From a checkpoint of a small mixture-of-experts model trained on Wikipedia.
Training: a variant of Adam for the experts, 762M tokens, 5817 steps.
Below are experts of layer 2 (counted from 0) of a mixture-of-experts language model. Rows are named gate (a neuron's input weights, with its number), up (a neuron's input weights, with its number), down (a neuron's output weights, with its number) and show model dimensions 0-191. Each number is 500 + 25 x the weight over its row's rms, rounded and kept within 0 to 999. Numbers have three digits each.
Before each expert's rows: a language model's description of what the expert responds to. This comes from a sample of Wikipedia text that the model never trained on.

# expert 26
Description: The 0 in years and seasons written 2-0-26 or 2021–2022, in sports career tables, plus name starts like Raj, Mc, Sh.
gate1:500485558516515472493546526481507508532499489497505490510462550483493518532483524468523514466470567522567494472489510480521500535500473508549474510498524484477498522497471529517493483457472487527458502501511489474481524484509482497472481453503513504488471556517546477508492495488497508504529488485506499441513536458464515502493474528528458513464510519476455511489528538498464445565497461470483478478518494493509490503522482539503469502480477460549533501519523478491510470505530526480486476481482460465504520514514548531477493488501507473491510514504487516492473525507515468487
up1:520503524451528461530457455558505503499551456473519485518482522521498502547483508485493484474515520511488472486498513497506514509504458505532482517504550469510504483535504501472485507480497547533485506488483443525491465518459456479503525481502495470535545526517508505487495515492472517510544506451500536515530549533503500488481467493478476537491487506483499498481481522461496477548500493479498474550497505518479472497530500479510473509476464443527500539504531472491512471532518492488501490510537512538499527526534501504461510506470501488458484492542548502523494521567518528506
down1:477475504527497499480522493516503536516491480523535478491465488526505504527532530520513510514522530479449457485499543508525514572457511514509484480498484445490507530529530491526540467507494493481503494453484463533484493549457495510535493503445470533510518510495499549515527473483502496475498520509474502491474472500518503497501473499501545481519511480544504511482512512491518558515477501510492552546484481543463488518498483481513562476516498468532460502496448505511500447509490462489501476487525448486518505504509519484518505498565445475475486522503502498497487477468528521518

# expert 23
Description: Indentation spaces, line breaks and first tokens at the start of lines in nested lists and tables, plus sentence-initial The, This, ISBN.
gate0:541480513479475530502474506516488505526504455486504520461513488466541519480511544533447506486545497483506509496540487505479500522481494503507471511552468485525456552520516522504534545511468521498480543529500495435459496435500466544455487503456537523512484532483476510499502523461502478471511464508491519491505517477510486532532502480460522500473467467489490487525513528509507498506510517514446512517512529498479491507475526493465473500498489513526496536477490477523482524482496526494449521487499468490452534451485512497506494532517504475487461522487518494498493552507464451522
up0:439544556481495505485500512485478476488496492525507525531461492491481471531482522505480552489545539479517507481461562498494491499536481495484532452528526520531484523495476525454479468459476501475497546493500494550476523503474468494532520508545517517484505509550523488537526453525466505507483530499479459481488503498551494471490512429517479547463443491494496478469510509487514510565502517490501477472513523491525475501487508517531496514488501508488529477492498480513548483485513495468517542522498476508487472539510458513493508507515497511494489500507475537503501486498527471508
down0:480454485516515509507453487463497574523537463519477524492485524555501529482485502466523514462530512494522515498512488483519546513563505495529485505476535503507527509505448479491502503497523457514512516532496501518512528464504532462530513487466474502474515504476504507482462458475484486537504509538521466480497480492574489556508503471513507547504502473483549518519502523507484499523482500470519556479497523506474488473479503467480543497466493483508510530495502513502526473501515539502476531496471544488530514469506517545491515511463476504520510457499539507524532460501521478513

# expert 38
Description: Relative and anaphoric words such as that, which, such, other, then, later, especially "that of" and "commented that".
gate1:498498461507524513518489500494466490463496511499483529492523482514494478485499480479499509511527512509477548541505525537467512486489505497526466487521469507457493563499502459493513501501487532547493482510487443480451470527489502510514530492480482484485520486494505443513461483512541526478487501478505509513509485492501451539470533512509526505481521463507503484502469465503490486513510474509489514476534519530448495513462481501511520483476485532527515497543481537521527483473537504543533497499499512472505440530527484474459490449417545515502486472509540516490467532554507496453
up1:506553523496466537508513485487509504505510471465496542524527526487479489503538538516540474522473504505512426475477489484541509499491479486507490512500491518484545486544492516519486457454495546508439521478475485479499518505491507552472490517492492553465473470510502467506493455503473514481479502538486520509492480538485511542506492517491507523498507490509488491524500472531479488527545496551514501479484502536526452510493488526531511482464436461451523485489450530488532499489528492498521496471546489498512489532514480484455488479473505458558485515512526509515480502501505543488
down1:533492551502537539466511479472519538483520467465476453474500542514536479503523498502506487531509529466503485466542500520484513483487494465525517486508454527540537470494518573531519538508479509481506487459453518568550505525538505486526458519496498486510506512513509517514536546476507464484489487504497505503497535527484484502502490453495509492507534495514543498501512496464439524506531476506499509527502496425513477482501491523526515542495524502475479481444481483461504481505509447513494480515511504500478493467468479478485509496530504508508527492482473492492469474470503473494

# expert 34
Description: Decimal digits within latitude/longitude coordinates such as 41.4969°N, plus commas and some names like Sand, Leon, Rock.
gate0:512517475509477510402491469502509493517496468484483506535520477481504513470494501540524480473522508499523512497500517477544500500494481539520515496487485466502489507497526474521454531499524479470444453518514502486500541496545473494528509476549511532520539539483534470486447490489456504481450508528503515531484540462535463507497525516514516483514524514539463432506496531517500453483511509523479478504478460489487453487496463493556509509560491524495494479498492461523518499499530490483488504501524448482465482499516538495488492500523549488517476487479502483502494507510485511512
up0:477464489460468503470534468546528475507484480503505512523476448473530445488480504526471501479449496493434499526523516534469498519533523494499484513463478466473499498507496483484507489513505496507504502517514437464464506508520479517539503518481474453511511485511505466504453504538524543501468500503501478483500456518487490522477516526480527483505496498513478490501475478497490536440517442508559505455475522520487524489471486439502486503499467502472490491499456514458494493502501477499450496488503511525502553541515508490510511457484499467504432473495517513466497481485477514493
down0:501540509493509437535475525487502487515507491548475488460483534483467536480487542540445512499501499455455540481496501511517491477488498491503497478517501530520476543505496523507482470454487526487502503523477490484494495488490515524466519494523487466478493466511495504471489476469496517505488523528462533483507502503538455495523503495497494540516476470484499567546499504491515524488510489519497525481517507468496463542521536534512456449474506471509554482433505456510518502489470519494458498517474534450478430487496490522491499473478506488523505555515529499493513500472505535478

# expert 24
Description: Opening pieces of Latinate verbs and their derivatives, such as ob-sessive, mis-guided, res-tructuring, ins-, inter-, trans-, usually after to, the, was.
gate1:512502508468545508513510499511487484504484538538506570465523546510482483550475524527493497492523457538497542471505504462444547490487531515509479502504471483456483508509537481562528527484506497499505468522477477438530504486516487464484508509496514469468521512461509491508512476525524570446520481518519479499474499496496528512520499481518494487529490501533463505493498466545503497492480502500486519545493471465502454525471496476505491493497488458466509562496507498502534520472503525467520474477473547524489485469485490475541499500509468473471473482481479519493478480488480531486
up1:484494458508510518488500482484475446515482466523473474565491423490495482491459475501507505547508525535546491572494492511458488492550471485481504532488514518514539498518511516469477497481517514502483522519501505493508487524557508479490464513509487534504496506554502473500488522544522493518504479483496531482475502472481506516488487494504525473503532513511556499458472504471527527519536507519513465481476509492491509478495552501510515520433535514464523516478506490490500522470492493519519540499466538551473522479530492522499540524484533520563521499492525457482509500519513505506
down1:476524462546523479485517492515476467512499476473483483511478465488490514513450488484516532493504515502448487505542525518512505516500535446508484472489489519485490527531485480504524483503514535497481540541550485475463484503556508529472416523516527530525500507501520503521454493531467470522523521480497507497517464495496466529507474468507499513527511545527516478466447500492500499516495488526518483481500524509518542498514554503543495516477504481464560530484535491480463501461467493496480479485497530486478498463505500493525467508518482545536536516483545524475535500494509513534

# expert 30
Description: Pieces completing words after a short stem, like -ent, -ot, -ient, -ency, plus common nouns country, world, business, bank.
gate0:493464477543505504483519438527561501485491498454480488452495526503473557448509505541534520440527471552522538486481461485504495485477506545518499492516532510532511511502485487487520526494482523489490440503502486518498513518498553475507485524517472519487478495521496484456532523493524442536542523520478516508467502486506455518554502526492494503485503532509500475468532504497536487521527521558499470532475513523533500509452515499505477536515522494488493512465527456462488481514485530518515497501470503537477510523518487487506492483478511509493512487516526535534496533491496510528
up0:497514535456496513472522492479506488478486540496517540533505454506503469481508515461511528515476506459536535489534518497497535555464478504539505506511490532444488498515503459476484455491480502450530473486536507481490471515516495526502529488505509483496504480464536499490516468470490555510437538466485490538505534471488515501491559485484507534462512444508513515527496513515448480549480466448503512464499541518496523535541473513500518537489511495528490517513518528512506476518528509488477480467480502481514478481531509515454494501469475497501510517478487512471501544515507468510
down0:519487500565514457485501517513529525494490466537468422520486518492483559533474488463515455505521494498499526472511509487481494514497532499472508514446516513523505482512494552474490510532512450499494502496496491506502518475505466478521484531508531487501497494586524484489485514515542502511544495536510477458544505512559514477528498548524489471491464475486488514525510496485500537476470525518482474479488515537472475492501491481508514473495515497475532441486501488503486493465502506448536499493484506506538519509535488488544497458513480519494481536512524500555497499499555506504

# expert 19
Description: Last digit of years and numbers in dates, tables and election results, as in 201-2, 190-6; also some common surnames like Kennedy.
gate0:539471538538516468539496522496488542524485510499497467469532518498492521487510508464490509534482482515539494492547490463498552522520525518492501537541510502453425547476500445456474503529496508476556445473466495507474492484473491519560499513468531550510495502485528480494493510503520502488521503506505502459507538531504474498521524453466494484512513523518509483490499453451480502478497493510515504521518456516504491524499526529477480518436506469520504499506498504475497472453506477495503469497508537536466467483506474491517503503465481502482488483512453487532530513500488527514
up0:537519523514536500522483557511480502529512512464489524537474556514501493512495491554460505508490475479500474541504514504537519514497513527513486506520522470466514503488509508552513466441478552548465523487467488463469463521498506530485466512541492519470516489496542509496483514469496480473519490506497497485503509518439524494468525536503510480509491519502472541501429540503507508499489513498551497521468520463485485507515476507513531520513482479471529495542444509501451457505514478515452476474491512491542501512481491493481482520502501522484491520509481465525521529455492452493
down0:539497523502500508480448474468491501490491541523495524484514475466471554498479524452514462457512532482495531518517483517490486509505433461513477503554497485495501509497484510527531508486519516516542501539471448507514495554517506464498509531474470503538476551525491471535523509535514480481499504504501474499528532522530453554480501516539482498465472515515499547496524493541501486485531495517482490512529520506489496489472455511494477502477502460548526499490534470536505511542460499501552483533474488501470525531506521526497490483549541489493522475465490522506483487485488510475

# expert 32
Description: Single capital letters starting a name or standing as an initial, like J. Reynolds, R. zacatec, B-acteria, P-eschke.
gate1:480506542511471504479509445508502543482499498534504518533465474502477467547482533466477525506504513489488516497551566495485523513469520546502527528481530441472481472529496466520495468494531522548499471479482484512501469500488497496483510511506525550492503513512509515478544498484499489509509529566479525508444503524540462523474513506455451489475498513514486488501494538518526482497516494519464498545472506521523518504469485478504476478497491476460507528495522433478520522484516511483513508456495481507511484494512492506482497481473505480543471552531437476474489470514513479511
up1:457453458524505500490499515532490479527543518489485464511509558485483511508490564471523513482507534497550464487504505465460496531484525490530485473469475536476475524466493518477547489552476469480480505476447482521478475493510484508535536508511478490513457488528499469507473529498512500493492495497520501472507522481478526511530524504540489483501506498505516487459486485543506486518511489488529487519541508523560511502536508511481481513516549498507525491512488565492506486494494495546496464499522506517489501469467492490521522530467460493472497452520537534482474566485514532542
down1:520494476451460476505519491480493471507502518447489500529463536479539517523504452475518465481499505486520514522476510481449482470499513540502470505525504527487478529471449491457490446543508526500500495479529525511487495478482476433484551494481495508475479487470509484499489464487495520488487496531547504484510476486510534520478494450510471488502470509486501516454505474544521486488513465535529492501543518467506518461534505507500536462466509500476479515544522530504497495497494493525481483451535545457473492459491443528519498469485496479546488474526521500504495480523472481516

# expert 12
Description: Inner word pieces of non-English, mostly Slavic or Turkish, proper names right after a capital, like Z-isk-in, K-ier-kegaard, Y-ek-aterina.
gate1:516547500524501485522480520530524510552536523510505525484534496512497498512493539488446489521466474484522495497520469459541551505540556470513529468508503485489494509500474528474460486500502513458463498512510482499489541473525503527518490496507517443507493484537530476501477483517532514501524473538544516530494519537541486514467436546513551487471487525483467505493496507469486531486533513469520477501475511490487465489469492496519498522522505501523491503460497530468510504522506525473517525487483510457522525503556461558528489482523498560482524497478503539504525506510473519508
up1:501508479540504495466509489504519522490491546460494485509541482506520539501456512524459499506514527485472496462498497522537526433538499490528501517512510491505521517521550466517447483512475482542465471489525542520519515522500518509450461508547485506519502524486471478497516502501514503493483523492516474492552524552560521489488490573518491526500540459492478511501511499513529498499498512469508492480499513498483512496530448479532501514490491489536497489518493489471478517508518457539471504505560488505516498532454504523497519486501534501494438489433484496503512554534484481503
down1:538476506487483519459493517484472464515504563503535503527522506496535541477483501480500466529489505474525526523487487501493471500514511523451515484499509467518500505484492502493472505498514470522480502498516506512534467516538505498504523520516466491473539496467480484492505461472502496517476543473467521505518507561472502461524532513521483530486561465466466514512515509486471479472481485503512526486469527480502512546549509501498489512495500510431458519493544474502512482477513491501489486549478526515478489546528592527529491492441541474498501473472463511499477531515511506469

# expert 28
Description: Digits of days, years and scores in sports, election or episode tables, like December 1-0, 1-734, plus newspaper and magazine names.
gate0:531506524517511506538526532508503501502517498453519489487498497513469509494458505486500502457460467507472498464451477506516519524536481486567511465509513535553490520522525541520482501501490504497499506510513505496521487488515480460528528500567456472483449521494481514489490451463503514524472504508513568503495486510509511470507474522471495490456514471505494463493566485483476538514536482472470450544533499491502449504521512548521526503467470502464485519511520509488508539528487473483492511510470489510512548502482502554507496490506482498500478494514444489544486503455504500490
up0:521519480533503508473477514454475548527523502489480511515512554450466514493522474485508457517523538460508481554496498550492441481486533476512502526506511452503507514459499487496482513480489516485483490523495468514548507493541505475500499471461505510444485493506502442525489510518470507528510486493488481482500511509483527525517548501525512493509504501546509509471499494476478506491487521511507486487486512505443548510470514513485518533515524531530502472530527497506536470467467540450544523485541509499499422487452482517528520497462525529492481504514522479501529493515517531469
down0:468508489489481478521464485511456504468494531537501463459493491494507479526518445532506457521488513467519520524477495514509503506458495520467494501513530511456483490484495520497426500537534517477484487488534519489480485520513496466489507502470508475472510522498477514465518530512510485479482491468537505468492483488577468494505534504540519536514466522442537499486504491480490493528471498529505511449443500468486462465543517548467474483474511506500465524468487489520496492509508483517481539511515499443504472532487489502485497505515535494533465497563521505514479520491460468520

# expert 2
Description: Auxiliary verbs like have, having, been, being, be, had, plus the first digit of years and numbers, as in 1992, 2025.
gate0:475494529476498489508479493543490482505520480496520482464449521529488489504465478473541527490509496500521490516512521481503520467508491521524520516491463515488530542510487496501537499538500530461528493462478456471505475529494512506554507509506507547525526484496549546519521493536484472509565518475465485543461521472466436528503529546515496520528497543521514520509510470492489476518543499485515509508464519503491451523504482501463486496485522521484474489499480503483514503542492505516521484462482458536472478503504510455536501505468493479499482479457515501508460553504511552550
up0:526442464476503496564504512479490517516519462480509498496527510541493496528529492446546496480467496509526490515520549508447463469490464510480494552479482519505475484479493474497501506479512547469505487496508480501535526518495523502542454467497515508516470502547495567496472540537492479515512480466460492512477485509507474524476507520475477493470484497503527534495489482466499430477468526489512531469484489500498489484502518493483497500478504520513469501519471519478488503535520557515502489512503456517470530481492512511508536516429502523512526537508527554491508529504524529491
down0:527478500494509515539493491514496523463467498432483544519460533504472508474505542494507511542499518517497510478483465474506525484483490512485503502490536470538502481459488517504483508528496508476511517530515479465493492498512507484552517468524512540479466528540493505559497494487506481523517519491463476544485512464497524503479533492534481538509530542481489498527537504499493499520528517474488498516484501491504479476554482476447413527523476487469525472453470441464466497475518505501498500505461442514491481466509488470476478468512484524502521517486540519507501502472496466539

# expert 37
Description: Field labels and coordinate symbols in infoboxes and data lists, such as Website, Coordinates, Notes, Population, minute marks, and :// in URLs.
gate0:522490488500459497485516462480458481505494497475467540458504552525501471497502513489525456521483507493528494474555512441510486538516516519530464458501522498484477525533507544500483490508503517458489498524509497485453529497487518496456484481493502519510486492468472504536496506525483495517527467487510510525448493544483519520483465496550465490473491537496502488493554535540524489535456507512474473528525511508509486489450482476515470497527515490469487454496465478477495510492527482500476508491476490508480518484478476483470560516496469511497529534452457517551461481457482535505
up0:468553529522478487563470505490472529553544493460524471496461481497506517507500503469482477536508518515484495502487496489493492495522478493496532519477501518504466478510490473503510503530526496487508504496524560506543504465522483499517503465466502567466452480518459540513604500499502481480515513484507475501523507441553516503524504532487486471509495502515506452519533523517466477488509520514517522536531494508484495523510464483536483510491482504469506506517515506456506523496547526483525476520509500505496494463530503542487465485523490515516458472497534514528521525501512456473
down0:542535535529513469523517526484523495485482484498508481473498465523496468540504527539497505485517532544525551488483523501541536504485521536532503506495453445531513476414510457506521500460438519480504456515497483487539471482518493525506535506538515495511484518560522519500493474486515502500517510485517492543461498484480480487454525470466482498558496533503531471491551499465476529495485523504522480494470511498500515525501540516463520545518484532495502513478532548468463504518471515498539497509501501514483507484508504519490500502481518532464486506499476503509528472470488491494

# expert 11
Description: Common abstract nouns right after the, his or this, usually followed by of, such as role, administration, season, relationship.
gate1:522501509481518525470509523487502496521540496532529518514461492500477470487499485510494524506469504490483519517463493488446508528490456489524472512530513542462519472515500508534475470522495493543529501490515470528514494517485487507474535499487500521456496494534498474518483531512476476502455477476527506445468501513560547522467538494536469458483477472562521482492456514471457451512489468518481482509504483528460535507510468522499504436441481502556462537484481527482481535501506508480532495496522490505498452515510473504487472467529491497495526516496487514526516515499499519452
up1:520474524540517519485461471472505414487519468481477496520496496505531491481514527523503508502499511498567492481452481503519511529513508455518490495497521523499505527516477479514505492513483522522527466464506486490466480505478517435489536506506489508464514541529477533497453562468549503509476497498508483507471517503511495462535502480517493516518444497532524501514493504484509473545513461476487429470489506471479482532503472525531504512468506493500444479476514546483501530467487470544498504457483508494533489518546511539480500515556523502507483502492492466495502503504522489470
down1:492450520521538518534486519499454508557512477495500481502486525487531514487509512471493553477527541474488516482540518484477498501478537492523489511515452539487471529481481503490498448533508554511497504489492527463532531487477528492528500474525478499514520513480478467561496503541444536540504552527463480500498528523470501499515491487480489491528500472492538526491493471490501467470476491477453511507486510515533499475432486536525469536484439478512479524477478496482487461520497523505455470515552468489463499516500488473515505526486504501500488535497489488510483531480503493526

# expert 15
Description: Final syllables of English-style surnames and place names, such as -ford, -ley, -ton, -son, -shire, as in Rush-den, Tous-son.
gate0:474519545503438524544513529512545464560541498484489498496507504560452511536503496449532500475487491484527465540529485500523513462513509517509448474508525462507489488524524497503504482502587473507531520512520473469496538500541482517512452543486494513495511499508480515535523511518514493464476479513492484457520479520495489539511527465510520496509500539529515485514472493517466519482544522524489497532518498479521491521506515507460491516507508447476511508485537491486518514477477508495481526482494536512507535519530505509517519482495555474441499499465458504503494529514501519490
up0:516486485486539505523477551467471525453479533516477502483509513506552529500524482508497489487517490559499478504504487521497472515528509536481506497506478490514531456480509462504504500469476496487514484443499502540499522494476437492511545505514562529518507535480484529487489474472526494545496502513475488503493499469547446451474519457466501474513489526490507484499526494451474498487515494501549484537528500474504509500536498480519515480542513552538461508499495502439465498509517459502530543506497524481543506535494469522476469499464473525463504523503477489464468506486499503509
down0:540545486471474545458487466532501476520514514564477483498524501497489514529464508517471472482512514456491490461556458482509530472519550538502525513519463520506538510491493497527508511508536501485489504496502478514485493498536518460491534475528508495491490496517545486463515479471474500480501497531486517493512520504500474483496507495467463477478518515466526455548532455496511497500530548528530468539496497546450493494521467464530508481521465496531504534471482519510521516482497511508521489481488508493546531466522575506492491527472518525493530465464488494478506552497510501499

# expert 39
Description: Names of countries, US states and nationalities or institutions after of or the, such as Japan, China, Ohio, Chinese, Congress.
gate0:477504512534520518509510534474516495528488541511503495489491510512454526468518467498549489520485524492524466476528515490526492504482489534501532473489505502455458530473491521489477522479510487474491499517501469490492481441533469457508491547495489463479499474513479507527552496490496516451505525501502494506451479549533470453551516474522530489459457479498486505529516509519465473552499472548491536527487478556468540481545509520481457485478471481499521495477454518479503496492496468508506518457525523463500512472486471506497523517481493497455522520487466511494484516533481545497
up0:535469491475476539528486504503502478492532558452540500514490510569525492485498514514498484480502505444500448506509489524489523482493536495537459519452511433528476493477505518488523495515527527475552502462507479504478545505487491559465473461501485505475541468463512501502535475499519448524547474491484494528514502507506451480481460461506491476482484498570509504470530524518499479505506516443522479508552481487502474492487489538533495513482515549520503488513500489506505494511487484483486501504487482500526533488507515492487493548511505483542512527455484499502481497509521483482
down0:482550520500489520500515482551530480518471488520522451515486483538480514499548547449504478472520517484518488491499501473488492522527535534493512453522478506507542489545535498468500510532536483515490533480461516508501480490469474487543505492502480461496484471461486531497499504443520515479493471499527516585489457466484467504546530513496511492525538459481512533523521510514496500501539477537483485471483510480494508494510508518476454490484473496515549506510483506501501516469482535485524503537476471518531510486525528477475496546534515497505510495548469534542489498500521546495

# expert 29
Description: The words and, for, or and sentence periods, plus verbs of allowing or preventing, such as enable, prevent, allow, Act, in old statute titles.
gate0:484506504477468491506503508578502487507499502542519517512540484517503469514466523493499519516529531521536541543503505522530521541487496535519491479525489481496523541466522500477532535509495534457496533517457503495486547503492544505484493515452464528517514478513566499487513523508487512538500487561506486470509529520476467492543503469468477486472462548549501481540510495518503492481522502490504501516503456491475516490508491472522463515512515488476460510479478497475525505484463514485529526505476465535472451517501493479490505530483533501507474491476527515476432512518487559492
up0:518540499523466524516503513506499540478540501507502522519520522515518506483496501467493496509523509532497483518478495502479458462475534481493509490470494510522475490505517532523434509557448538461490516481505521490537477498472504454518511466448542496515525516472501468507544462549485505491502497538496483481449467534515480469476496459513488488493471512502520496496473463522498523434475490531496527468512474458523493464485526459521479509477556487481506487507478527516488471518481494527531489487501570518497504465491508467491523520472523523519512484488499513425488503521489519513
down0:499504476525480471459513515509495517476495522489472507530520505525517518511506485534506512496465497485478495507533479519524469502516481511465481489458474511514488531494559525494496513419492476457481523505515483543516477485513519504533482516530494545511475523480463486557495497487503513487505513501475459480510506502512529517467498529491516526484507501552532512492465479503475505491429540472457524548483483484495472508551485489544445495470476503524484522471463472517530522491560477497519496473485510545451475490486440480472510504512467502503509484546492548488481466481494493510

# expert 6
Description: Verbs and kin nouns in biographies after he/she, like married, died, graduated, wife, son, plus commas and connectives in such passages.
gate0:501524446537494500519518511503483498530498490483472514516511522472452479480487511490516497514558483537519458460498490481500510481452502512462536491469498529517557550475503553483538472473461477508530507456499474500536496504548519521490495489501503518485505472488534512502533531512496493527510525528485490460530555497461478477530495542532482559510516501469477515510508443521535492519497526506542515549483520532498471554465493533480497506535499515517494494476485476526485512516501484471501546470540507489523488511530526503511474515527526505464542510516489496527517511470476481489
up0:511501479451456497543506493495477526497515514518517507525510465500532427475528474507498485477492475484458500480478515527464479504452492501433460508490451503506489480485478487468485465517453510522529511529463531519548525515517477519487518530468508502539484475529502469508547515468549487491484480542499504510518537536521472499503526524496506474500486481491543474493520510495548532487504513532499495491553531532510528495498538502524517493534487560473451480514502527513476508482494518542486495533514554480518485472514457470487496502512464483483540481511489509511496490507494463518
down0:487512540507503481508500505507500534479520495416471475480512464547504481491547517459485498479478473467521498460438512503501512473478483450549526516468469530490497531520501500517494458502509487513507523471494488485526464486538470526529523504479519478431547484474492480519523476463503489504496514504523497501515495481509479497478482480492491468553484469523552511482522479512478470492505500505493520525489521572490497502507512506511475531550511505494492524515462501482515470523488490524472519469515503521495476488504542529497470490557524508491493543479437555511497488518520470506